Below are experts of layer 3 (counted from 0) of a mixture-of-experts language model. Rows are named router (the router's row for the expert), gate (a neuron's input weights, with its number), up (a neuron's input weights, with its number) and show model dimensions 128-255. Each number is 50 + 15 x the weight over its row's rms, rounded and kept within 0 to 99.
Before each expert's rows: a language model's description of what the expert responds to. This comes from a sample of Wikipedia text that the model never trained on.

# expert 12
What it handles: Prepositions, articles and small function words inside running prose, such as of, on the, into, than, more, in a.
router:80 37 48 27 40 62 01 82 45 72 65 42 38 46 64 62 62 80 38 51 52 28 63 86 59 60 55 56 74 56 55 45 53 49 56 72 58 57 71 62 16 65 60 70 70 41 50 49 52 32 50 32 62 43 48 73 40 50 30 45 64 40 35 71 40 56 59 46 61 55 39 50 62 57 84 53 51 24 39 60 66 51 43 80 53 61 41 52 38 64 37 62 53 53 54 77 48 69 36 45 73 38 44 58 59 65 33 59 61 70 63 65 71 81 61 29 84 46 57 34 27 33 38 44 49 49 58 53
gate0:63 63 53 60 52 59 27 44 33 64 38 58 34 37 28 61 48 45 70 56 47 39 27 60 56 55 66 36 51 54 71 65 18 40 26 42 55 35 26 70 58 71 66 34 66 66 15 59 38 38 52 58 48 54 30 58 40 41 62 61 48 78 50 40 42 39 80 65 54 64 45 80 52 53 66 33 77 35 47 63 35 35 57 19 48 55 56 40 75 41 49 42 48 42 79 26 71 53 71 32 53 46 62 52 40 60 46 16 56 44 51 45 28 40 61 67 73 31 48 64 52 40 32 33 59 39 43 40
up0:48 83 80 53 43 56 66 37 55 36 53 42 63 64 46 71 36 51 62 44 64 50 63 71 61 49 38 46 40 64 34 65 45 39 40 38 73 68 40 84 30 55 37 20 43 75 39 51 80 16 55 36 53 44 58 39 46 65 64 66 70 47 56 80 54 77 56 66 58 62 42 43 68 56 63 48 73 43 37 33 38 54 56 73 34 79 43 34 39 46 49 37 73 37 19 59 68 44 42 48 47 36 58 50 54 43 55 32 37 36 37 71 68 47 30 43 46 61 49 56 59 60 52 48 37 22 59 63
gate1:80 46 48 51 64 84 65 43 56 56 42 53 60 75 47 51 61 49 75 61 35 49 31 53 29 53 46 47 71 30 34 81 41 34 24 50 49 56 05 55 56 41 64 35 79 20 18 46 37 64 35 61 47 46 69 71 53 73 47 55 48 76 76 31 40 32 46 34 48 57 32 43 63 20 84 51 80 44 54 49 44 62 67 66 59 32 45 92 51 59 65 43 50 47 26 52 43 45 39 60 57 54 48 79 18 85 65 39 39 44 39 61 47 40 32 43 63 44 44 63 47 54 46 51 32 62 37 31
up1:34 53 60 37 40 36 42 43 40 66 70 57 60 50 57 18 60 45 52 56 55 75 53 79 59 57 70 25 52 23 55 67 61 61 48 77 35 17 61 33 36 27 33 86 59 52 61 36 51 49 41 58 69 49 55 49 58 52 38 62 63 61 39 44 15 54 67 57 50 47 68 25 31 46 50 57 24 38 57 73 37 49 41 58 51 78 56 71 55 58 46 79 46 59 49 59 51 60 50 55 31 78 43 42 42 20 37 58 24 56 65 66 61 63 55 53 60 63 41 40 38 74 58 49 38 54 45 52
gate2:57 62 56 69 34 53 55 35 67 56 34 56 46 48 47 51 82 56 60 62 52 66 61 74 40 72 36 25 41 38 53 71 58 46 38 48 72 55 92 45 62 27 38 48 42 37 47 45 56 84 40 63 76 37 76 59 43 66 47 44 45 52 48 48 38 67 49 31 47 54 60 50 53 41 46 35 82 70 46 57 47 26 33 57 43 54 42 67 22 50 65 74 48 34 62 68 44 22 30 66 53 42 76 64 63 46 56 56 50 57 26 51 44 47 33 54 56 48 80 65 47 55 53 50 47 32 26 69
up2:47 51 28 35 73 74 60 46 18 26 59 72 48 37 45 51 39 26 59 55 39 76 79 29 26 71 58 69 70 35 69 64 47 31 33 43 78 58 49 57 43 76 34 48 23 40 49 35 20 45 67 44 42 39 07 58 08 46 57 61 57 61 75 43 37 55 66 63 68 48 67 45 58 47 83 74 64 34 59 43 45 76 20 43 37 55 42 41 56 43 56 32 75 61 15 58 70 66 38 35 27 43 55 31 57 75 34 42 50 52 47 53 61 51 79 41 39 72 44 49 61 48 32 60 39 36 40 58
gate3:55 40 41 31 44 53 57 70 48 35 68 74 50 39 42 59 47 35 29 71 71 71 56 67 26 51 43 56 39 46 48 46 68 54 39 70 43 59 36 53 63 45 28 71 21 47 56 50 81 50 58 48 24 44 57 47 49 44 73 63 79 17 80 42 57 43 66 29 40 79 28 70 22 41 35 46 67 37 47 41 42 50 60 60 33 08 51 57 92 50 41 80 51 77 54 73 69 44 49 67 65 37 42 44 45 63 38 28 39 86 59 64 48 37 73 55 71 55 78 57 23 53 58 57 63 47 56 61
up3:43 48 35 58 39 56 41 34 31 58 71 66 62 32 41 53 51 60 15 29 54 27 30 37 46 45 65 65 06 51 72 45 45 63 71 49 43 53 67 64 52 75 61 56 57 45 52 36 59 65 57 49 72 72 44 40 46 51 70 53 55 78 57 73 45 32 66 34 53 74 23 46 49 39 23 48 53 75 51 59 58 50 70 52 60 55 28 61 61 40 47 67 45 25 47 44 46 64 46 63 28 40 39 51 56 64 65 53 49 68 59 49 50 29 68 54 47 41 67 40 57 82 44 43 57 55 17 76
gate4:66 42 49 63 43 38 66 46 73 63 43 57 23 59 28 41 54 56 49 47 05 41 50 42 64 42 68 39 74 76 15 36 54 39 47 68 33 48 43 49 26 34 26 53 67 64 66 34 28 30 15 38 76 42 74 47 79 57 54 52 50 35 32 72 51 67 36 39 33 49 42 52 40 41 50 49 43 62 58 41 77 48 44 83 54 53 67 63 42 44 53 54 43 47 50 49 62 48 55 37 42 52 61 60 72 64 29 39 44 74 86 44 50 50 31 89 80 42 56 60 62 82 78 38 53 45 42 23
up4:23 31 40 52 53 47 46 75 48 46 17 36 56 45 70 63 11 44 48 66 62 43 71 32 68 59 56 55 14 30 55 81 27 64 62 56 54 61 58 25 51 57 68 53 62 29 50 54 71 32 73 65 61 42 47 58 39 54 53 51 48 49 72 48 26 35 38 61 52 63 59 50 40 62 34 78 60 50 15 51 31 47 43 36 59 45 34 36 66 46 64 62 52 45 54 43 38 62 27 34 62 70 38 65 40 36 58 51 61 43 28 60 78 75 54 15 41 74 49 43 56 36 40 54 50 52 63 51
gate5:42 47 65 36 43 34 69 72 37 28 40 74 48 16 33 27 24 63 81 49 76 49 04 56 41 05 56 50 43 55 35 44 32 59 48 42 58 57 56 59 62 43 67 67 68 69 49 40 35 49 09 49 55 66 44 63 62 32 71 53 40 44 28 51 45 30 37 38 68 35 40 69 44 22 43 59 67 45 38 67 18 61 54 58 45 65 49 45 47 82 58 26 37 52 39 46 65 37 62 58 43 25 55 47 21 50 51 31 50 68 52 75 51 45 38 70 34 64 56 71 72 42 44 51 46 62 26 67
up5:48 52 17 38 67 57 50 42 49 69 44 29 54 51 33 32 30 51 28 58 49 37 52 28 67 29 41 42 56 44 51 50 61 45 48 55 63 64 53 41 40 41 12 69 64 63 09 31 57 41 42 52 56 87 51 55 56 52 36 66 48 38 44 52 32 41 54 54 57 52 28 31 31 65 42 50 34 38 23 44 45 41 42 69 48 61 62 27 35 51 45 43 46 47 73 31 23 53 69 71 38 45 65 47 41 33 53 71 51 38 47 73 44 77 35 60 50 43 65 39 40 30 54 58 49 65 65 61
gate6:40 31 34 88 50 61 32 33 74 22 42 42 32 42 79 40 18 30 44 35 80 51 28 44 37 58 65 63 12 39 67 38 43 44 63 42 55 37 36 69 37 45 54 64 39 33 35 32 57 24 37 72 60 20 53 27 13 56 39 49 74 41 63 37 49 37 69 48 69 80 28 60 65 64 67 49 54 46 41 65 42 29 44 48 58 43 37 50 56 51 51 69 44 64 41 16 70 04 30 69 63 87 60 67 60 65 60 35 66 62 37 49 31 57 67 61 79 52 46 60 54 40 48 37 47 35 61 43
up6:44 82 51 75 63 66 33 52 60 63 25 22 65 56 44 60 38 42 52 55 67 49 38 21 62 60 30 55 40 50 29 43 48 67 84 32 67 47 36 44 39 22 47 40 25 39 64 43 64 34 46 61 54 35 68 72 43 51 44 46 41 29 46 35 41 54 49 66 50 66 27 31 38 65 50 71 39 32 15 94 38 40 28 53 37 66 47 37 75 57 37 67 60 51 54 54 62 61 62 79 35 54 53 39 43 61 55 47 37 53 44 72 31 68 50 36 50 54 58 42 51 35 58 62 54 55 63 68
gate7:53 33 39 71 40 60 57 46 59 32 51 32 33 50 47 39 34 59 46 68 74 72 42 49 49 48 42 45 53 54 73 67 68 54 51 73 59 31 52 31 44 46 63 37 47 42 45 27 67 62 50 09 69 60 74 36 64 42 29 57 63 99 56 49 65 24 52 24 83 44 50 67 60 42 45 49 36 49 46 35 58 53 65 61 44 40 64 46 32 40 63 58 36 47 14 35 56 19 56 59 73 57 60 43 36 76 26 75 23 57 86 53 60 40 43 66 73 10 54 39 45 35 51 27 59 32 60 74
up7:48 39 68 32 51 25 21 50 56 60 41 50 59 69 48 33 74 25 40 47 16 58 45 50 55 66 48 51 34 36 44 40 14 47 76 54 38 55 71 76 59 28 30 43 50 65 62 58 46 41 35 90 41 52 62 71 44 54 52 48 58 42 25 56 54 34 13 76 19 56 46 69 49 46 58 14 56 44 61 65 57 54 73 52 27 81 42 61 42 43 08 65 67 61 64 65 58 34 74 44 40 45 61 41 52 27 37 60 38 55 36 38 55 19 55 54 38 66 26 58 40 41 85 52 26 90 53 38
gate8:47 46 69 41 82 25 25 44 33 15 53 47 33 71 56 49 34 58 42 73 68 52 80 65 58 30 56 37 47 70 50 52 64 40 38 45 39 60 58 49 45 36 64 38 60 48 62 37 60 77 29 20 39 55 43 44 47 30 58 39 63 32 73 36 50 69 37 32 66 46 42 42 59 52 48 74 44 49 25 65 70 65 39 52 62 62 24 66 62 54 49 66 52 44 65 50 42 18 48 58 37 34 47 46 34 32 45 58 46 39 82 43 49 53 26 45 64 62 76 47 29 34 70 60 56 43 64 47
up8:63 50 26 46 61 62 60 38 61 53 42 38 61 63 26 49 55 58 31 46 26 28 54 78 43 69 53 59 48 56 46 69 64 42 70 37 30 46 35 64 65 51 37 54 59 67 62 61 46 39 66 61 59 47 72 45 39 47 43 47 42 63 23 42 41 48 47 19 67 85 33 56 33 71 46 49 63 38 53 33 39 72 46 72 54 35 60 49 65 47 51 50 64 28 50 49 35 48 85 24 62 50 65 61 51 74 53 30 45 75 50 57 57 04 40 59 35 47 45 72 38 71 73 48 62 63 56 43
gate9:59 67 49 54 19 22 43 53 56 48 36 39 68 20 26 68 30 49 27 63 52 49 45 49 72 47 63 34 64 79 52 40 48 45 50 48 44 61 49 65 36 47 41 29 57 56 52 44 55 53 48 64 68 38 69 39 33 64 65 23 53 43 09 47 49 94 65 42 48 24 70 55 41 42 48 72 34 67 66 44 54 56 36 28 48 53 71 64 77 39 31 59 50 57 49 44 32 40 20 51 55 71 60 19 37 53 37 52 41 53 38 50 50 58 29 38 28 41 69 38 84 38 66 59 71 53 41 53
up9:56 51 64 63 55 60 57 46 42 27 50 62 54 63 61 67 68 40 52 60 59 43 36 33 75 77 59 55 45 35 59 50 40 84 40 20 37 47 60 55 37 35 15 28 33 55 51 52 44 41 58 53 24 89 54 57 64 80 55 46 38 57 62 35 70 33 40 37 48 48 31 51 52 66 23 54 43 46 33 40 45 72 27 67 51 45 55 37 44 55 70 64 50 42 68 23 32 53 61 48 54 41 64 58 54 37 60 35 64 67 57 44 48 57 64 49 33 46 51 51 36 27 33 37 57 37 42 26
gate10:51 47 34 70 79 47 81 69 48 51 45 48 39 36 02 49 41 28 63 54 70 72 42 22 66 61 62 47 57 30 45 62 71 47 45 50 02 26 63 51 35 26 56 49 70 34 41 51 84 74 52 35 39 77 43 45 64 44 41 74 43 43 57 28 17 45 43 29 48 56 50 86 36 48 26 64 10 78 52 46 61 58 51 60 93 88 51 57 63 47 54 33 28 39 66 32 80 55 56 54 24 47 66 34 50 61 47 57 60 44 70 62 39 53 39 81 51 42 66 72 70 70 55 41 68 42 37 52
up10:58 51 59 24 31 59 49 27 34 44 57 46 57 76 82 55 60 36 51 38 49 35 51 78 36 65 44 85 59 78 31 78 55 40 57 51 55 59 34 62 58 58 54 45 31 51 41 46 48 44 45 31 39 52 42 29 54 41 70 20 38 45 54 56 67 49 38 40 56 49 25 40 81 43 97 49 54 65 39 63 05 68 38 88 25 38 45 30 43 51 68 62 61 56 47 65 32 42 40 33 73 41 36 79 57 52 39 45 66 54 64 61 32 52 35 60 32 61 41 60 51 33 15 73 55 45 46 73
gate11:61 36 26 28 54 82 61 22 38 38 44 23 48 56 67 47 36 28 83 37 36 60 40 53 83 44 21 51 30 79 50 50 80 61 39 60 41 39 31 77 28 35 41 62 79 46 49 41 41 35 58 42 58 39 49 41 51 46 47 44 48 31 22 54 46 47 28 25 49 67 24 33 63 44 26 48 44 39 38 59 77 61 58 64 53 73 40 60 66 36 45 40 52 32 65 79 38 73 57 53 76 66 64 29 48 86 47 57 57 42 46 60 42 76 34 31 58 58 27 52 33 65 57 44 40 36 62 40
up11:40 35 53 62 42 38 41 54 57 31 38 27 38 41 53 47 61 46 64 59 63 44 74 27 72 91 34 18 54 69 33 38 15 27 63 17 73 68 51 45 70 12 22 57 47 48 66 65 56 48 44 59 58 35 49 55 50 33 45 54 63 46 61 76 43 76 49 62 52 41 43 39 33 63 58 34 34 47 61 48 41 36 42 33 51 64 77 38 49 64 47 50 45 37 44 39 51 55 41 66 74 40 40 35 35 39 39 30 22 63 57 29 64 36 51 68 37 29 57 53 37 35 52 59 70 64 59 52
gate12:59 62 41 44 62 65 65 43 43 75 58 43 64 58 68 54 53 36 62 78 68 46 43 61 39 35 72 45 38 46 73 56 48 42 60 57 59 45 49 30 46 39 40 25 81 13 46 48 32 27 40 48 56 49 59 67 49 46 59 40 41 72 58 37 68 52 33 54 44 38 28 61 52 69 71 42 54 97 65 51 33 60 37 58 32 43 26 27 65 31 45 36 71 47 26 99 19 17 54 39 68 41 50 56 41 48 60 65 81 43 16 43 25 34 57 60 50 62 57 63 37 41 92 44 67 33 89 36
up12:73 34 35 51 43 47 46 46 77 59 53 53 22 64 49 78 28 50 51 84 38 45 57 53 44 60 34 54 78 38 50 60 67 37 79 60 37 54 52 33 44 55 64 60 43 66 37 31 46 48 35 75 43 58 54 59 16 28 41 47 63 65 56 23 58 35 46 61 59 41 46 40 51 46 32 43 67 49 67 54 41 45 63 29 38 81 55 29 43 40 52 26 36 60 62 79 48 43 31 13 47 29 72 40 23 55 42 55 33 30 57 21 40 49 53 46 56 52 45 48 33 72 62 33 47 48 51 73
gate13:46 66 49 45 57 42 56 44 43 59 41 63 46 62 52 26 36 55 66 36 42 59 31 58 48 45 62 43 48 41 63 47 44 45 36 36 58 29 73 85 45 77 60 50 67 44 21 73 23 40 45 48 46 56 77 47 52 62 51 48 39 67 60 52 49 29 35 52 35 38 34 54 69 34 46 66 27 57 28 59 49 44 42 53 47 38 62 49 25 80 70 07 41 50 39 58 39 57 73 51 61 55 45 30 41 74 84 70 67 60 59 33 30 57 58 44 31 42 41 71 54 54 54 64 79 34 59 34
up13:35 67 47 35 55 55 64 47 40 50 62 68 61 36 51 24 53 66 63 21 54 62 47 85 48 42 33 48 40 48 44 52 52 46 54 27 50 35 49 61 54 28 55 62 56 47 42 67 37 28 50 44 50 51 53 59 62 54 45 56 22 38 59 28 35 63 36 51 33 77 45 68 46 36 52 53 61 61 25 50 71 45 76 36 37 32 66 40 46 67 48 30 38 71 55 57 43 60 53 39 65 60 33 54 29 48 65 48 59 22 07 65 50 57 40 63 50 67 58 49 46 47 34 55 53 51 38 82
gate14:52 45 58 56 43 43 52 71 42 61 51 26 43 41 61 40 40 34 81 27 55 43 42 29 50 58 56 36 27 49 67 64 78 36 68 51 33 29 56 71 54 50 33 62 14 43 35 39 41 60 60 41 58 25 79 36 35 60 26 45 52 58 58 37 44 65 36 97 81 66 40 17 48 46 48 59 64 67 45 49 52 59 46 51 78 52 55 61 68 21 64 82 61 64 35 49 78 38 71 45 68 54 33 78 47 41 36 47 63 49 59 37 33 54 54 22 53 66 57 43 31 50 71 26 30 36 56 39
up14:56 35 58 37 44 30 34 29 51 31 48 41 46 19 20 58 42 72 60 59 56 43 57 66 66 11 59 48 76 63 47 48 33 55 15 62 62 49 30 43 69 35 36 40 68 61 43 57 35 68 37 48 54 50 36 54 52 39 62 65 42 27 62 21 48 34 68 39 51 40 59 44 50 70 64 47 72 34 50 61 44 56 59 55 79 32 57 26 46 44 39 79 42 74 60 56 77 75 49 51 48 36 45 56 33 76 51 83 42 61 45 68 59 61 59 68 17 41 52 47 51 39 47 60 45 75 59 55
gate15:52 54 24 36 67 49 60 63 32 46 40 61 24 55 40 66 78 75 51 39 21 74 59 65 56 52 41 27 38 60 16 50 40 45 39 79 38 30 62 67 70 61 78 51 38 64 60 40 51 50 56 71 39 31 37 49 54 62 55 43 44 65 64 35 47 53 67 27 46 52 26 76 67 53 62 39 27 43 43 66 72 49 38 59 62 13 35 51 45 66 47 53 40 64 40 42 72 45 46 59 41 48 65 63 57 54 22 43 62 58 56 62 47 38 55 74 80 45 61 44 68 33 33 73 43 56 40 34
up15:26 58 40 51 47 33 26 51 56 73 50 29 63 35 56 60 47 54 80 59 68 53 45 53 49 57 51 19 33 58 37 33 75 54 51 24 57 54 28 29 67 37 63 62 35 71 78 30 46 37 45 18 45 60 26 46 65 19 60 66 53 30 39 53 55 49 42 51 34 62 63 43 24 37 49 43 52 57 60 62 40 19 49 31 53 46 22 38 49 28 28 43 63 66 79 65 53 27 34 74 37 42 29 44 40 41 56 79 49 76 49 51 54 39 34 67 33 34 51 36 66 58 43 63 68 60 75 51
gate16:50 53 13 32 29 40 39 19 50 60 57 45 68 59 53 33 56 69 44 67 72 52 51 60 35 55 49 66 41 42 36 66 43 66 68 82 46 61 39 53 41 36 52 51 40 60 33 66 24 42 68 47 27 24 29 56 55 46 65 63 52 16 68 63 38 33 65 74 29 52 55 65 57 46 63 46 46 37 46 73 48 55 37 42 57 61 46 28 68 45 22 73 81 27 49 42 29 64 55 03 53 66 74 54 38 48 40 34 17 32 63 49 49 28 58 58 21 62 55 63 81 50 69 59 61 44 60 65
up16:51 66 49 37 48 45 39 46 52 68 70 62 53 44 45 57 42 65 19 47 27 54 47 33 49 71 62 46 39 63 42 73 59 39 59 38 45 39 86 75 62 60 30 54 70 53 69 57 64 69 57 74 47 59 57 79 53 46 36 25 48 49 06 32 56 39 68 44 46 40 54 54 46 57 57 19 73 45 55 40 58 46 22 53 42 75 53 41 98 55 29 57 55 38 53 50 56 63 40 37 38 64 45 38 39 42 62 35 37 35 59 34 56 31 62 64 38 70 35 65 78 59 49 62 44 74 23 72
gate17:65 32 58 74 51 57 57 62 68 59 78 36 34 67 50 13 38 60 50 58 33 50 73 48 46 27 73 65 48 46 53 66 55 53 23 46 30 60 79 60 32 43 44 67 56 08 24 50 72 54 60 52 41 52 30 63 51 55 46 40 44 50 64 46 44 32 64 59 21 49 58 37 42 21 54 67 38 39 22 37 25 32 45 56 40 30 65 67 52 39 72 82 70 53 61 36 50 46 47 65 42 59 81 63 29 75 63 26 40 55 52 58 39 66 71 61 40 60 53 46 82 28 57 38 17 30 45 74
up17:52 63 55 29 27 50 82 17 48 58 63 70 53 57 56 16 44 55 45 61 65 52 38 75 51 75 40 44 59 32 51 40 37 52 77 61 72 36 38 70 31 54 48 70 57 67 69 71 42 42 60 44 23 48 76 42 32 78 66 67 48 47 32 40 35 27 37 46 77 45 37 20 55 49 60 41 89 40 31 59 50 57 52 60 49 78 51 60 64 57 28 45 57 77 42 37 46 53 37 45 47 20 47 43 36 31 56 42 66 37 82 44 77 58 51 37 42 56 54 68 64 73 56 46 73 35 48 47
gate18:49 45 63 64 52 73 62 49 36 66 66 29 32 84 24 44 32 68 50 33 56 45 23 57 64 55 57 35 41 52 50 17 52 55 52 56 50 63 57 33 50 57 51 39 69 46 44 41 59 79 30 47 27 37 22 46 59 75 70 51 45 31 39 29 64 49 42 67 74 32 67 43 35 62 59 56 72 46 75 50 45 31 67 72 49 34 44 53 48 36 48 66 48 50 46 53 59 74 62 65 46 29 52 47 61 43 84 89 78 70 57 81 44 37 36 44 40 40 69 50 32 43 61 46 40 51 60 39
up18:44 50 62 55 59 83 61 58 52 63 67 13 73 69 41 52 73 45 19 67 51 66 44 59 43 64 10 40 51 76 42 51 47 34 65 24 94 60 64 57 52 58 51 54 43 47 43 66 83 32 61 56 66 60 61 61 61 51 35 45 36 70 44 41 72 56 51 68 89 29 57 68 49 40 78 45 65 79 50 47 60 40 45 59 47 39 35 67 67 45 29 64 45 57 38 73 51 45 23 45 79 54 35 76 44 51 51 58 47 63 48 76 35 39 49 29 35 55 70 42 65 39 69 66 59 69 66 66
gate19:53 30 78 82 56 25 62 39 61 37 46 58 33 41 61 47 14 42 37 49 59 34 55 36 52 38 62 32 69 59 54 59 29 57 24 46 48 47 51 44 44 39 29 54 47 33 52 50 62 50 61 52 52 29 79 60 51 52 25 60 73 56 56 53 56 36 27 49 37 45 61 43 48 55 40 68 39 24 44 53 42 65 64 56 38 53 44 57 76 59 51 76 63 54 55 47 52 50 55 54 74 40 62 61 60 44 68 52 29 43 41 56 67 41 41 62 26 48 44 55 60 46 42 36 71 32 45 37
up19:58 60 33 71 35 62 68 52 33 48 52 55 71 40 35 50 88 43 53 40 54 63 31 43 58 43 55 48 56 43 58 64 58 49 62 42 45 61 56 66 46 82 67 42 46 67 48 80 59 40 69 66 30 13 84 64 64 40 48 19 68 55 84 44 70 43 82 42 39 62 32 55 84 36 29 33 59 40 52 43 25 37 69 54 63 34 61 49 31 47 55 53 67 53 65 44 72 45 21 77 53 33 37 66 49 62 36 68 23 41 38 54 37 53 67 36 50 67 45 45 66 54 44 42 39 27 61 63
gate20:48 80 38 37 37 46 67 71 85 17 41 60 41 63 52 21 45 60 75 48 31 79 13 62 64 46 75 47 25 37 57 76 54 35 35 32 33 67 37 61 33 31 50 62 41 49 48 60 54 47 55 68 22 56 18 46 39 34 75 53 68 70 39 37 48 82 45 52 71 34 44 58 53 70 47 42 45 48 36 59 62 45 40 54 53 59 72 65 40 48 57 29 52 39 52 24 54 32 51 40 74 56 51 44 71 52 43 20 15 67 61 60 45 25 57 49 49 48 60 66 70 37 58 40 68 59 41 58
up20:66 63 36 56 67 66 57 45 34 57 49 53 35 69 32 42 61 37 65 67 69 58 18 50 74 47 65 40 37 38 50 64 69 62 10 58 83 37 32 74 59 33 48 64 54 59 74 46 42 20 34 59 46 48 49 34 37 53 64 53 21 67 60 46 46 49 60 57 65 33 76 37 58 26 35 38 48 39 51 62 83 31 52 54 78 49 65 75 42 33 44 23 44 44 32 33 71 63 37 46 34 55 21 39 45 32 43 49 36 10 29 10 58 50 45 47 37 62 63 54 63 70 56 38 44 51 38 49
gate21:54 53 58 51 31 36 47 52 08 65 58 59 43 59 50 42 55 47 61 57 49 43 69 55 42 33 42 52 46 26 41 47 69 36 59 71 41 53 41 50 51 47 74 37 44 28 30 27 64 52 47 48 28 33 54 50 50 50 55 43 58 33 45 49 52 66 72 64 61 40 57 58 70 33 22 58 50 77 44 77 58 25 36 26 51 56 58 55 65 15 15 37 41 66 31 74 50 57 47 67 42 37 56 49 54 53 57 49 41 53 35 35 49 39 35 53 48 67 54 45 27 41 19 49 39 62 56 40
up21:56 21 59 29 55 55 28 66 30 78 57 64 59 51 37 42 24 30 52 59 61 62 46 68 62 47 48 30 48 16 28 47 37 36 48 68 41 60 38 65 45 58 59 43 32 28 29 48 38 60 49 46 51 36 42 37 73 55 69 38 52 67 56 67 51 49 42 47 64 40 52 64 26 53 56 66 82 60 73 41 27 58 47 46 47 54 47 30 16 36 48 55 77 46 61 50 79 17 37 52 53 65 25 52 45 48 74 44 24 84 40 53 35 95 60 58 44 38 45 57 63 18 67 24 30 26 76 36
gate22:35 58 37 71 63 48 32 47 47 69 44 53 63 54 50 30 66 48 58 12 45 54 76 56 36 48 47 60 80 59 74 68 55 68 40 39 42 22 30 70 58 39 56 41 49 23 54 22 48 50 46 79 75 66 54 64 17 47 37 56 37 55 38 56 64 21 77 53 57 50 09 61 54 35 76 75 73 62 54 36 30 32 42 34 36 44 42 54 77 84 49 70 53 38 75 57 46 64 42 54 48 36 37 23 47 52 23 49 43 23 27 68 38 41 52 56 45 35 43 50 53 49 58 67 25 53 49 59
up22:34 48 58 50 56 52 66 54 57 39 37 66 44 58 44 22 33 36 48 45 49 47 59 58 46 70 14 77 59 56 68 55 54 48 66 50 83 48 58 52 57 20 46 33 24 57 60 57 63 26 09 79 54 64 62 47 61 40 53 64 45 62 73 38 45 60 70 55 20 35 43 64 62 29 53 57 69 22 60 59 39 55 75 68 56 79 71 47 74 62 57 32 51 64 75 45 32 08 74 34 26 47 65 50 67 44 52 54 24 56 49 64 58 61 19 62 90 38 39 63 28 51 22 39 37 62 47 54
gate23:43 49 45 70 47 55 36 32 33 39 35 31 54 50 73 46 83 48 54 53 50 76 76 56 50 36 47 45 72 61 29 63 54 74 41 35 18 66 31 62 53 62 47 47 49 40 76 35 45 46 56 87 51 51 59 52 64 59 42 40 83 58 61 88 53 66 75 29 60 63 58 64 59 74 56 64 48 48 27 64 59 39 55 44 40 69 62 52 51 63 59 51 36 15 48 53 50 34 70 55 28 18 76 51 48 52 43 40 62 44 61 66 40 52 41 31 50 72 52 40 45 91 19 51 37 52 45 76
up23:33 54 52 54 62 80 30 43 47 22 37 57 66 65 56 44 62 58 53 65 51 68 70 47 50 63 55 52 80 66 43 23 62 57 38 16 53 44 67 39 49 56 39 33 23 28 37 60 58 72 53 50 85 66 51 46 62 25 30 52 49 40 45 60 53 57 41 60 51 55 81 66 32 40 36 42 53 47 55 54 42 28 48 45 51 13 62 60 40 45 47 82 74 46 40 42 41 30 67 44 45 55 73 40 65 40 70 60 74 60 27 60 48 28 41 19 74 78 64 29 28 78 65 49 56 78 55 69
gate24:53 48 41 53 41 59 44 21 57 58 57 47 58 61 53 61 57 51 55 27 60 69 23 43 53 46 39 54 32 54 51 55 65 64 99 54 35 35 67 40 60 50 51 66 61 45 55 57 45 73 48 46 62 39 71 42 76 72 65 45 50 36 29 44 24 37 35 48 76 75 33 55 52 83 73 60 43 39 36 35 60 79 49 45 57 41 48 43 74 51 54 23 53 06 60 52 55 35 51 23 43 60 41 44 67 38 57 48 47 46 34 68 47 72 51 45 43 50 50 61 48 82 33 31 50 43 60 56
up24:64 79 41 72 80 41 42 48 49 69 66 38 68 41 75 55 64 44 59 40 42 23 64 54 55 64 51 48 96 76 44 43 68 35 49 49 51 65 41 75 49 44 52 58 64 64 64 61 31 43 23 75 63 53 57 58 47 54 52 55 56 52 16 60 51 58 44 55 86 46 55 32 46 63 47 28 44 36 46 13 29 58 48 46 56 45 65 47 67 66 43 61 49 43 77 32 48 41 49 52 32 26 23 59 64 69 56 34 37 46 47 65 41 44 29 35 71 51 26 64 36 60 44 30 42 35 75 71
gate25:81 49 88 55 59 73 47 48 35 71 57 47 34 48 85 38 37 43 56 33 40 45 59 49 45 45 40 54 58 60 53 73 35 59 44 36 41 72 61 53 63 42 28 47 65 69 61 22 40 58 44 47 45 55 56 39 50 64 26 40 48 26 30 75 40 56 59 55 48 45 65 75 40 49 46 43 39 38 48 79 54 75 59 35 40 51 59 34 36 55 47 56 52 50 42 23 41 64 45 28 79 59 39 45 39 41 70 47 41 22 31 68 41 70 30 47 51 79 58 14 33 67 62 89 66 41 68 40
up25:44 66 60 57 40 53 05 58 27 26 52 45 73 28 68 64 58 47 60 49 55 88 43 50 53 47 52 53 82 62 52 54 26 46 78 52 61 54 55 56 56 24 49 28 58 53 36 29 62 42 43 43 78 28 71 37 15 59 64 54 35 61 37 36 55 61 42 04 77 71 59 32 63 42 70 51 41 44 42 68 46 70 04 47 33 22 49 61 50 73 72 23 41 38 31 48 62 47 58 48 60 15 42 46 39 81 29 53 42 43 47 58 65 22 64 42 60 60 64 45 43 53 54 28 64 27 53 54
gate26:69 58 65 32 47 53 63 59 35 54 62 44 50 52 37 39 20 67 36 36 67 67 34 50 58 44 33 58 49 85 71 79 49 53 53 41 16 37 23 60 49 36 51 43 47 31 49 48 54 54 33 49 95 41 46 60 20 47 61 39 60 66 44 66 45 62 57 46 26 63 32 60 50 68 71 77 70 53 65 52 73 49 31 39 50 68 69 47 19 49 21 29 60 42 73 54 48 62 40 18 53 40 65 24 34 38 33 46 38 50 26 52 59 61 45 58 20 76 14 33 67 20 34 45 23 19 27 57
up26:72 48 67 58 57 38 38 37 74 58 27 55 64 71 47 50 49 35 68 50 42 42 48 52 34 40 58 51 70 21 65 55 44 49 53 64 53 44 66 52 63 84 41 42 61 50 52 53 32 45 43 51 41 35 52 47 57 69 69 46 60 37 78 41 60 48 56 61 46 35 67 48 20 24 50 45 63 59 50 52 11 35 77 60 46 59 55 70 86 65 42 59 42 66 68 46 35 17 43 69 79 42 41 72 58 54 51 62 57 74 72 17 44 39 43 44 47 57 59 61 54 67 86 52 64 84 47 42